Experts of a small language model: 128 SwiGLU neurons an expert, a softmax router.
Below are experts of layer 4 (counted from 0) of a mixture-of-experts language model. Rows are named router (the router's row for the expert), gate (a neuron's input weights, with its number), up (a neuron's input weights, with its number) and show model dimensions 0-127. Each number is 128 + 24 x the weight over its row's rms, rounded and kept within 0 to 255. Numbers have three digits each.
Before each expert's rows: "mostly gets" lists some tokens that are sent to it at least half of the time. This comes from a sample of Wikipedia text that the model never trained on.

# expert 33
mostly gets: "|", "-", " Born:", "=", " Died:", " by:"
router:106092115133098129131086133136082133122141150143120138126086135142111144147146095164119117121108115110148121127133131165131136112156149104154086148144123144154164128120136135131139120111095110108140153201122170144127162143113151098215110121094155128133178115154108100141137111143070122145122178140127170139146132133152124110106106107112144082139114125110115105118106124146105072163125
gate0:133110127163124098092117107146138122118159137105097142123120134131103169115128170136117147140121062116151116098091108114124149136102122127157128113129155157142167149139106116145119118151096107111160135118113125111107098130137083127130158112163171160140151110162080141163146124125170134129132165147157112089103137121122152123146083136117169154139141161159165169200165123108153113095135
up0:133102153176127114094121137121108129106157113127147118119095153160101147110144098094165132112126090109142106141135125146118102103135135160096163149128123159111162147091119116163077154143115097136172180089131110103108166131151150099095128100142155145126127098143120129174136126119176129172129161121157146081136127099130146148112098164100166131126150161105117167148160097134148118113126

# expert 5
mostly gets: " Reg", " def", " comm", " Comm", " leg", "eg"
router:127155159102168117147088143173128125169158134174141165151155155122118108109059082134113134150148098152117129149095164178150161163165088096141155097155145130123125147180123135148159160140113136169114163099148126119123126127118129143132145131145128104132137160094114128114151153148096118123144158112137129155116163109151116127088147166118161143112141135135102130145107165164144133121123
gate0:078113129114165171166133124092143091163156117154114111150124092125120090111130171094144137160094112137139141127117152125137148125160113130169115159128172167132119110117145101147160129181136125146112146147124178100141133155075153146146147143135122114101120120068158134146125170161129152144120147095137118143104132088143142115132110111122095125128137121142118191110092139127134116175146
up0:167148114113078096090122157108107141093111127081136152104172178167111114124133096172091082076151118148079145144123158128129134132106152103139132107141097063147142162146132145105107131097123091123123108139114129125125092112165113122132129125131132129138155154128096108121118130125105077120137134128134120096150109144099154121129139155133147143151136140142149108175168104159090130092122

# expert 7
mostly gets: " And", "av", " 2nd", " 1st", "th", " 3rd"
router:093101090116122118121148097125097158150111112165121114146079098103121144131107185142128132140135109126105114127105151153094131103114149100176163122126126180113148117129084107147165141105146120160164072127129101103142126116155124155100163140094140132095096139147105150127109165155158128159123149109116154156150150143090143129144140109104086083092146140095128150111127164117160134116105
gate0:089142114120163131112142145129096125130160113120120153103149105190150149133146140092088160136123144124126117112123148099071105138113121119169134125113144121105115086125119124139137086147163150146151158143087174135096162083105171155114121134117153102107149118111093124175124173125064124130132168161119148149160138129121077108126175123132121158102119114129153151105105124111147112132113
up0:145152158111155095117142165133105170132149066144123122098096154130156154143132109120105088104129150121143085121140133138120113148146099120140098152107128147096125118132139111107093143157136152105118150155131113079123148150115149137130130139137134145134114113123065143167139124151129153152125149147099133155130133119099108120136112101142103153091157101140168159052073110122164174084104

# expert 58
mostly gets: " and", " or", " &", "i,", "ia,", "a,"
router:121090094143138127126166147133138090155117113117092142166108140116136147155111131105160105095140132143112102088091152157132133152172088169154090106139128149112118109133128120156154117121113135093119144135096146147123149145094125141110129113160150112151096134163140142135141115090123121121135113174126091133159076154082123179081144108137156145109122106105116130059149144096106149093152
gate0:141144131108138145129171166133140138148130119104113136113149162107129098148114128074155095127125091135099128094082138137118151122099112148177127153187123125126120116116138120144143135168121142119093123077146112114099164143112133130150116123135127136092105131144108115162098126095141119161088162054119166169139103139136144101159091099114137160146125125165123118136115138172074119090115
up0:162148129114122158101148120134158125135166144093124168108125166159126097086112132138130101156135089130127131101090135147106139128075103136147146180185122148105123135115147123135129144114094156138064127066146091144073154120120137129151106096128139144135134104127132130178143126108129115138094142078159153138127105127111135144173156113121151126129102125160113158152132161122091096117145

# expert 36
mostly gets: " team", " World", " Team", " League", " University", " School"
router:176161098155116151145122135108146150124134166105148155135158125102085134171114124096074144124175086098107157171116103072138126133124074122112149140133120118131111128154146168156137149160085124164104131118132118121118161134123122133119153127109132133092142164083145144146120107147101123111153127106161093115128100106165095121112154112103139107149127148164131116101144167109124179101141
gate0:157117105151116144138163118122188154109103122139105117113161142131128136116090140131134121165108128144123125132091084117096147126131121158134111131122093153112114126131134115115133140144141128116101114121189116112133127122119123111189138171152114148062141194080127135156113169119087151078135154120118119105090154117106131107095121134132077088124117142127134082122121132108147152098076
up0:142130144132141187148140155136119144097138121130150088118122192106128118130152099128137115124106139100181136094129131114144131111192114140112139077149111079135135169148089151148120111117135136160107108109128129127098147155150091195116128086139118103086150113133167145108162126118123141114127134118144127134109124114115123143134155084090151092098104092156172115131153122147134088133154

# expert 3
mostly gets: "–0;", "–1;", " —;", " km^{2}", " Total:", "°N"
router:140136133099149145162144145091102144080100086145104121135111113131124134145159091122138111125116106161126141151110148132154133125131123106105125131158136145092142155119139140113148127120081187105107155174152077113166140112111121138194120106127164119106154068170105130141101137141103126116140115184159125157154161142147138095105131123154108145147149152119149107102136080103135129169136
gate0:162130127120138130128139091150138134076154133155104136101115119139127110143149111143119103161113098121121169100087174155081109126102113144121134159154117117145097126118142084136055135152133136124148138142124152124126129128122093157141110136118146095089176082184090114147123140154138149149113122134116125168152095161111123110083140153172119131151146118099100133120183131103095121115167
up0:123158121141149148114141138127131132192121153099170136123086147134136116148145148119139157104145086108124108126081113119166139128125138112133113090082101120136176127108108157134125126125147141141132161094130121119093068170171152105082101131133196096154113140105128110091129154116158129155119136104097134135144159147122141119142164130093123147130094147098110133129070156126166121144107

# expert 62
mostly gets: " Sh", " Kh", " Ch", " 3:", " Bh", " Oh"
router:117148081142140103158114112096097141112116121115147147155140137131094124153131147107158141103155129114102158105136095120127101108118092147110141119153147097129083145079108173125105136080142079128099152101129117185098137157159167114145141151169109128164139091163117145146140121160109111113138135103105105132110125113133158138138161099098103136156113130103143075112137146180119139097090
gate0:098093134124148159114124137127120119129140111122125115125148173142158143139134166129138143117121145098125151110138120165105128120100134181141124124158120145100107110111102184098107104110143140141112096165102137146151130149088102111198118184144087145140120129113126107107130077136127160096148169080118131104149155103133144122128092116082070126129118146128145124121130123183154081145153
up0:138121129158150103092116124124112156122162140134127154130126109130119113076132173157129130081119156132115105143086102079109122141121163064157162118157171150139108117123138123105123160142159152178139107134131114151118120123131120131138151125101108144143119125113078094060146144102127120151100207129125131149123070166086151128137130126161120138149127135115137145115107139139151117092124

# expert 56
mostly gets: "°", "′", "°N", " (age", "″N", " ft"
router:113157143102141122141143156107075126117113138087116119107116155158144122147176160152129133152148112158115096149104138097132156107125095106122132163110111124149096155113169089150104139109110127147144141116131098147146123141126110098143133166147097119116157100146106178115120149104140111136145133144142129150138055129167103120123135102170165099180141129162171109078167152135144145137088
gate0:135111129134133142099084117108119148114133115139126134111170111102094181173155149100147189121119109187155104130154105138123133120120172163111155095135151152136120170100151116096151143130123151107104166088130124128140123137126155113114144099170109143051134113143130165125112119103121111105147158090087113116090117126144115184139134106148126111119146115142129179136143125112145108121109
up0:121114157129150141146108136124183092116139132120138102098106131141128109156166167131160187131138125149165114139161131129141155109124166123142141085118145203133109189124128120138077161111158152126183107127133140156135136133136125144103139110127101163073138149173137131126146107111111150130132152141096113126067134133151125146124109125108089129127144070170136148112137126132139117108146

# expert 1
mostly gets: " United", " US", " U.S.", " USA", "RA", " U"
router:131149132149142158102133137078126097155156125084147132139099145101114074164107122171119075100123090144125125161137104099100154146106107145110157150085126132142167105128151116120139143156145102152082113126138102166159163169104115124127136153137129124140100107110151150167104089129140142142108107093107151108144085107141089105130152136126169115127133133159137126096148133070117145105139
gate0:113143119127130089122152157155121142117162186130115132116101154112131115146139154143117109141123157141132147119119149143143181129100123098128080082173126106142101177110141165195164143117152156123139101175143162148120145129143161100088140159145156132119081169156133122146154145123124107113107085139103145128130132162106138144119104118116153073146140137104102087112101121116162123134143
up0:073154134140148145160157120104136132163129122106126117130118117173133111112116138153132156131162145110095093109101118139126084114159142139091146136104163180162114074139110118124120142105135130162122169118124134119133118139126116163173062116082136086092131105093151156098156120107145100162157166143186114103133113110147106142158130151132116157136136097132128161126110121146128092128152

# expert 2
mostly gets: "ang", "ung", " Park", "uk", " Turk", " Pak"
router:123126099141127091109143103153075172154129083116086112183118124144164145106165121101130129133137158165140114090091131088117150142147107147102136125126151151102086127151135123136108102083142139079101155101103151115138122132112125105116122130126138153130133085115113154129117090165152135123152182108133170159154149098108132153124116096123142102133168129135175128141113118156159144082120
gate0:093143137139092090138091125113105161106111093115129126145129171130148101111172119112163129142142140173102139156130125096117114089158083128122100083121105108096107163100138136142175139171095085123127166109164162111114118126144117121129084108098149136135151137134085173094134113150106137134132131140126143152135112108129152171073126103158107101130144124095118145114141124089106087107133
up0:103160135119054095140081148079113143106134108105115103122118177135129094113141131155124098126123126121158161142124142091127160134130103159137151104106118180138099149149162145158116149147115134118166163109145111077124125114129132093108145146102139121139126136108109181131167130135077101121126156131117139141094176112126156156117127095122111087153144144124159105091102110097134093143117

# expert 16
mostly gets: " teams", " days", " minutes", " games", " people", " years"
router:150149113098132100142143107102137130131118137107144125131170083157095111141103096153125161169155105152130106136119122087086118128133093127111166129133161127159076097149129116142092180147131157102109112090154083168109128152136094120117130169149124087148130117124084114122180151147113080133093098128152104119089138125173124096145161134111123147124142132124144131108135117094135151093144
gate0:103125115130100122144151120119129128123115082142083125105112102136119129156139144092104128148130119162082105142124157118153094132130158123137109109105163170111172116124136133099099138191136153091144123134154158117142120102132132077125115134138099141132157134122096145109138137153082121126148082139160119095134125126192174081107150138138114158135080141094101125167080116140121082143140
up0:124110105127091178150190132131144096094126141114120118130116105113130132124126119137125132098128136109138164119112141131128164149122105068130085156115125077119123119128095135106130171155132106104139142146128166122164159103131097132108165088143097104148126120135141088114165132163103115149146076130145105096147160056141130143109121115127181121106103172128142127150134077128120109113157

# expert 27
mostly gets: " election", " Democratic", " Labour", " Green", " Bh", " politician"
router:119174067127132142166160114119123159107110123099134100092165105132113113109110117118113159123133108163117146119080103091136120086108086123102120113145122130103128145121140112133149170120084142111107202122107127099175121128108173171132156103119151114125100099121179131149124155126126109158109101166130123104119166126145118130116113119143153187180098118117126152124124126109131142131120
gate0:165124128144070110177140137086128069147154106129124118093137148125124123105135100126089119118113130163124141111153097149084135138109129138104154132124126078143163153140152125116146143164131134118141084125109116126126159127128085159111186052094137086173144113136106130124084142112165110140139116118084145130147103148111131166124115139128111146148141131130122142143170117127120124159083
up0:163147149128127121169119169097111099143123140146099096125125168133113120116133138140097132120144111129128138124155113152101112135147183139144139121112130134096147108123128122119138153162068129151115113139103126151133182123160125149119168101131145118174129129138134130101115112121193099124132129116111138096102076108085137163138133137130118145133170136164160100123157195202168136100135

# expert 24
mostly gets: " the", "The", " The", " his", " His", " by:"
router:098128103125143191136116164084138126080140133113117166139137116157105143158121082162105152136116067104139113135137109158162127142145152110159071083120110114120112134146141168108149138106099129116140146150131176124129145122151110135140125111066102155099155143155127113146140115124079121107106111127111135118141153151122119113084097114134125092108102125153129100141082130124143079093124
gate0:109131102132109162108097140166158128095140123161164105145114133141112152160119136097116141141129097135151124131121096155116152068105156165158109128156140144095140121162117142134115139171124158121136085115114162126101094131110159164131171115127138124153147126101120145162121106126082149098152149116121045123113117113152115132118126177181089139136160152112124136149102156118171131125102
up0:133135103110127153108126167189131120088100124134128120118143192141156135159112132123116106139158078119143128137118106178110116100071125154178113143140160146148145111146128123143168126150143154103092102155100132133147124137102150192145119124106150137130141115171106153163122142084097124107128149102099105107136132115157102143133158139137127151151165131094106123149095127163119162097097

# expert 15
mostly gets: " more", " most", " well", "ially", "ically", "ively"
router:127093160146094126150127144158126126102124101124088124133139126119155110071102094135099147146117128128104111124124136165133083148124145153151083132120124168158142123126113131109130139099093128089168146126107084138098090089134147092121090133134070133137128129138146132121140099093117146099171094171150115130140091148120149108082132169134138166113108090170094114103150130099097113150141
gate0:092158103109140170147091097118108124102120119157109115113134133167151106127133122135167145160121098158127146113157170117134135133134101155131144144141154107171119150080087152176141141122135180114157086134131129130137147117056092181133143171128130117109133149140119138149104115120125144094149166180150152098126129109107117176107131166113139163126137133123144112111095136158131162149122
up0:165122137117104131153184124143127142106091152110157153130142129153137115117155115126147102175117102104134099145132150094099124100130106131163145172112177115191149107068130132151174104117147150110141129089129145118102117120128107131146116118104136107119108118097136157121123112136090113101128121131177150102062115149107136169173130116092130113112111100131096144165152122103143172140114

# expert 17
mostly gets: " body", " area", " areas", " care", " language", "iety"
router:190095141142110119143134138120150103125143132095111106120158116127173136084127103157105139119115148104126143135142160110162076114119163116114141129158121115140146158135162117116128153144116111142132097130102113119070118106124129119136143152100103140100129144139091075113149101090138164098145125169139149120104116062103135146135093187116091168131105118152133176161156105127131106113154
gate0:102172140149115105165102141143092156110088117115133147110128101120096118138102120136102138101137136124129165164148095138189136090142111172173129169128134110119122140148120142151132166165112119079125139090091144160125105090098106093132122163123151096146120150137097150128127134154193156151134110088115125160105115113110109150101093152136117150128105130161161120097162109152144128109123
up0:101105156135110122107139130175140118120129164128136155128156129133136127154125092166128108208135155145144144146135095141142149147160099154123171095093149115166132133110175134152159139083132128097173134117110128111135122109095157134135133151109100175082112101116170165152119164151142168143096108135175123137133073136096137132140131143142101126126164151116140098113145092113142116131111